From a checkpoint of a small mixture-of-experts model trained on Wikipedia.
Size: 10 layers, width 384, vocabulary 32768, 52.2M parameters.
Experts: 16 experts in each of 9 layers, 176 SwiGLU neurons an expert, 2 picks a token, a sigmoid router, a shared expert of 320 neurons.
Below are experts of layer 4 (counted from 0) of a mixture-of-experts language model. Rows are named router (the router's row for the expert) and show model dimensions 96-191. Each number is 128 + 32 x the weight over its row's rms, rounded and kept within 0 to 255.
After each expert's rows: "mostly gets" lists some tokens that are sent to it at least half of the time. This comes from a sample of Wikipedia text that the model never trained on.

# expert 15
router [106 113 195 153 114 129 147  92 177 175  86  96 122 147 107 149 135 181 179 156 154 176 163 189 147 141 120 114  10 130 139 127 177 110 177 110 163 149 136 131 147 107 190 181 144  99 118 198  79 142 120 103 106  71 103 140 179 207  91 167  57 133 104  69 133 100 133 123  80 102 102 159 144 105 125 146 164 114 118 136 105 123 110 159  99 127  88 165 143 117 124  86  86  93 174 138]
mostly gets: "| Party", " He was", " JP", "In ", " sign", " live"

# expert 6
router [206 156  74 135  97 107 109 120 168 129  87 144  83 105 112 144 136 147  69 147 132 135 190 187 140 100 119  72  97 116 160 216 129 105 205 111 112  68 121 137 128 150 160 151 156 106 139 172 120 165 120  72 139 110 103 142 122 174 166 146  98 118 146  94 165 111 143 112 163 110 124  81  99  92 156 134 101 154 115 142  91 130 117 136 104 121  98 134 197 103 151 189 117 111 230 116]
mostly gets: " of B", " of L", " of S", " and S", " of P", " of G"

# expert 0
router [160 118 136 153  92 131 102 120 138 127 172 184 105 136  81 157 176  86  83 111 148 192 122 166 122 123 147 133 113 132 187 151 107 159 178 173 106 102 132 124 114 134 131 140 114  97 182 118  91 145 178  81 100 148  90 134 119 113 120 160 113 108 156 103 110 132 146  78 139 132 155 122  54 122 183 100 118 107 187 117  72 112 105 163  81 145 121 149 109 119 113 146 110  56 101 162]
mostly gets: " American", " Indian", " German", " English", " British", "American"

# expert 2
router [177 169 167 162 121 124 150 127 154 187 146 118 119 148  83 146 162 167 154 188 108 138 155 173 142 135 153 104  93 148 163 141 135 135 141 142 201  86 153 120 139 104 171 157 190  68  90 157 105 187 148 110  94 104 105 125 120 205 109 121  88  92 162 127 112 108 139 122 104 138 157 101 131  99 127  98  66 114 155 122  89 142 133 166 114 136 124 188 212 143  94 155 104  98 183 139]
mostly gets: " first", " lead", " special", " best", " last", " pass"

# expert 9
router [219 160 134 160 130  95 137  95 171 167 108  44  90 138  88 154 120 130 103 149 139 100 154 143 164 112  87 115 112  41 111 188  76 147 151 135 138  96 127 134 181 116 165 135 133 120 134 116  85 148 114  94 157 124  69 181  91 124 153 153  61 107 129 100 148 170 122 113 119 120 122  83 115 156 142 103 136 133 159 141 121 142 127 163 193 160  74 160 162 141 108  78 112 154 165 122]
mostly gets: " with ", " David", " Robert", "|---|---|", " Paul", " reached"

# expert 8
router [171 121 140 130 161 111 106 139 172 130  96 139 121 140 148 137 164 129  93 134 177 156  89 144 215 131 122 129  74 101 144 127 154 156 146 127 157 112 103 145 182 107 148 169 107 110 113 144 143 100 134 143  94 146 117 129 140 137  93 129 133 130 118 127 112  91 100 161 112  89  86 171  65 118  70 141 105  85 129 192  92 143  86 170 104 124  93 168 134 105 159 164 155 127 110 160]
mostly gets: "24", "20", " five", "18", "19", "21"

# expert 14
router [144  94  84 145 126 151 163 164 137 144 112 192  78 111 135 169 167 100  87 135 106 135 109 138 138  90 138 114 114  96 140 123  60 121 141 135 159  72 129 160 151 136 128 156 112  90 164 147  71 167  87  67 114 153  69 125 149 131 131 129 157 128 197  80  89 183 107 137 167 111 104  87  78 132  95 108  75 118 164 159 140  95  58 127 112 199 122 135 204 160 167 133 115 133 117 137]
mostly gets: " his", " that the", " by the", "In ", " as the", " that"

# expert 12
router [144 173 150 143 137 135 161 136 148  94 140 124 140 133 133 124 165 156 127  98 102 172 121 149 164 124 150 120 122  84 169 148 132 184 141 134 165 136 172 134 115  91 170 147 100 172  97  98 119 109 111 133 127 178 104 218 141 106 169 155 126 137 108 104 134  80 103 121 121 114 102 147  70 120 123 110 111 133 158  96  92 179 147 139  79 115 106 129 168  92 184 134 140 126  55 187]
mostly gets: "| Party", ", where he", " This", " during the", " However,", " whose"

# expert 5
router [125  96 162 136 110 104 161 156 154 128 171 120 102 146 128 121 158 104 105 142 114 195 129 167 129 130 172 139 120 119 155 125 191 156 143 146 165 125 141 181 184  83 146 187 150  91 157  93 117 132 128  73 125 145 105 199 176 137 131 179 109  98 150  62 106  94 127 116 105 116 116 138  79 133  74 137 128 110 163 188 100 140  78 132  41 111  94 164 112 153 149 150  63 188 104 172]
mostly gets: "022", "013", "021", "019", "020", "023"

# expert 3
router [218 144 122 161 152 121 171 128 156 128 106 109 104  77 183 163 167 112 124 124 122 155 102  92 168 166  64  42 128 136 145 143 163 135 131 137 160  67 157 110 125 128 154 120  91 149  95 127 102 134  99 121 133 142  94 179 126  78 146 104 120 100 139 119 164  98 116 119 124 100 137  74  97 138 122  88 156 169 137  75 109 136 136 104 198 147  91 123 180  86 137 115 149 150 140 159]
mostly gets: " br", " .", " | GK", " ===", "ético", " | Hard"

# expert 10
router [142 145 109 153 113 188 171 135 133 124 155 162 146 151  78 166  91 153 136 128 113 163 126 228 137  92 123 125 131 161 144 138 104 144 121 168 136 100 139 194 139  86 115 108 166  63 128 139 109 160  63  94 143 143 120 114 136 127 148 135 110 124 168  85 122 125  81  59 128  75  75 142 144 105 111 113  87 120 130 123 116 204  81 140  89 161 148 168 184 132 187 154  72 112 139 131]
mostly gets: " (born ", " began", " with ", " became", " place | ", " of "

# expert 4
router [192 168  84 198 122 133 158  97 116 163  95 130 117 102 108 216 185 199 124 143 161 129 112 128 163 131 118 137 105  87  79 118  75 157  99 171 160 126 111 118  91 118 146 114  96 171 135 159  84 164 124  73  76 130  55 129 105 118 127 121  95 129 137  87  76 161 109  81 144 182  81 138 122 113 146 132 159 149 167 118  93 135  88 146 133 194 150 195 112 116 149  75 171 116  99 137]
mostly gets: " him", " them", " Committee", " building", " Revolution", " band"

# expert 7
router [160 150  98 172 146 165 119 112 155 102 160 151  93 123 163 163 134 101  90 121 141 170 135 143 197 104  92  86 136 138 174 155 122 180 143 118 160 112 165  92  99  69 187 121  73 110 112 114 101 136 108 157 111 147 141 149 113 109 152 141 125 126 158 113 160 112 115  82 105  86 133  88  89 161 160  81 123 121 136 102  93 160 155 122 137 123  87 129 210 140 158 119 156 129 124 144]
mostly gets: " ·", "L |", "a |", "i |", "| F", "',"

# expert 11
router [134 122 161 188 135 163 158 126 139 148 127 161  65  56 125 128 159 105  85  98 131 218 101  82 151 110 165  72  91 146 145 141 145 183 112 177 151 101 176 168 108 127 166 155 100 145 181 126  99 103 170 101  99 141 119 196 174 125 162 139 126 112 171 101  69 108  90  90 186 160 178 111  59 167 179  88 168 118 136 121 106 182 150 165 130 117 102  93 127 154 136 107 129 134  99 148]
mostly gets: " John", " James", " Paul", " Peter", " Michael", " Martin"

# expert 13
router [237 143 109 191 129 183 120 123 188 185  81 125 140  71 121 155 175 187 122 206 126 123 155 162 131  74  64  84  98  93 132 138 151 131 123 139 122 144  64 136 135 103 141 135  87 115  67 122 145 147 122 124 151 119  99 146 123 166 107 116  38 159 146 129 171 144  86 125 110 151 154 139 113 138 138 129 196 152  97 204 103 170 165 151 149 125 106 159 142 154 108 139 176 165 184 153]
mostly gets: " JP", "- G", "- T", " ft ", "- K", "The "

# expert 1
router [ 98 123  85 157 128 155 111 140 165 144  60 133 121 135 111 162 117 129  89 153 117 164 117 130 163  16 116 128 108  56  79 136 136 134 139 115 139 121 114 185 131 105 134 153  71 108 144 112 104 123  65 113 114 151 136 150 149 128 185 140 115 176 178  52 105 181  80 140 121 139  77 162 101 145 101 131  97 108 119 207 129 203  71 143  79 171 103 139 176 153 202 133 136 171 115 132]
mostly gets: ").", " ==", "\".", "s.", " ===", "es."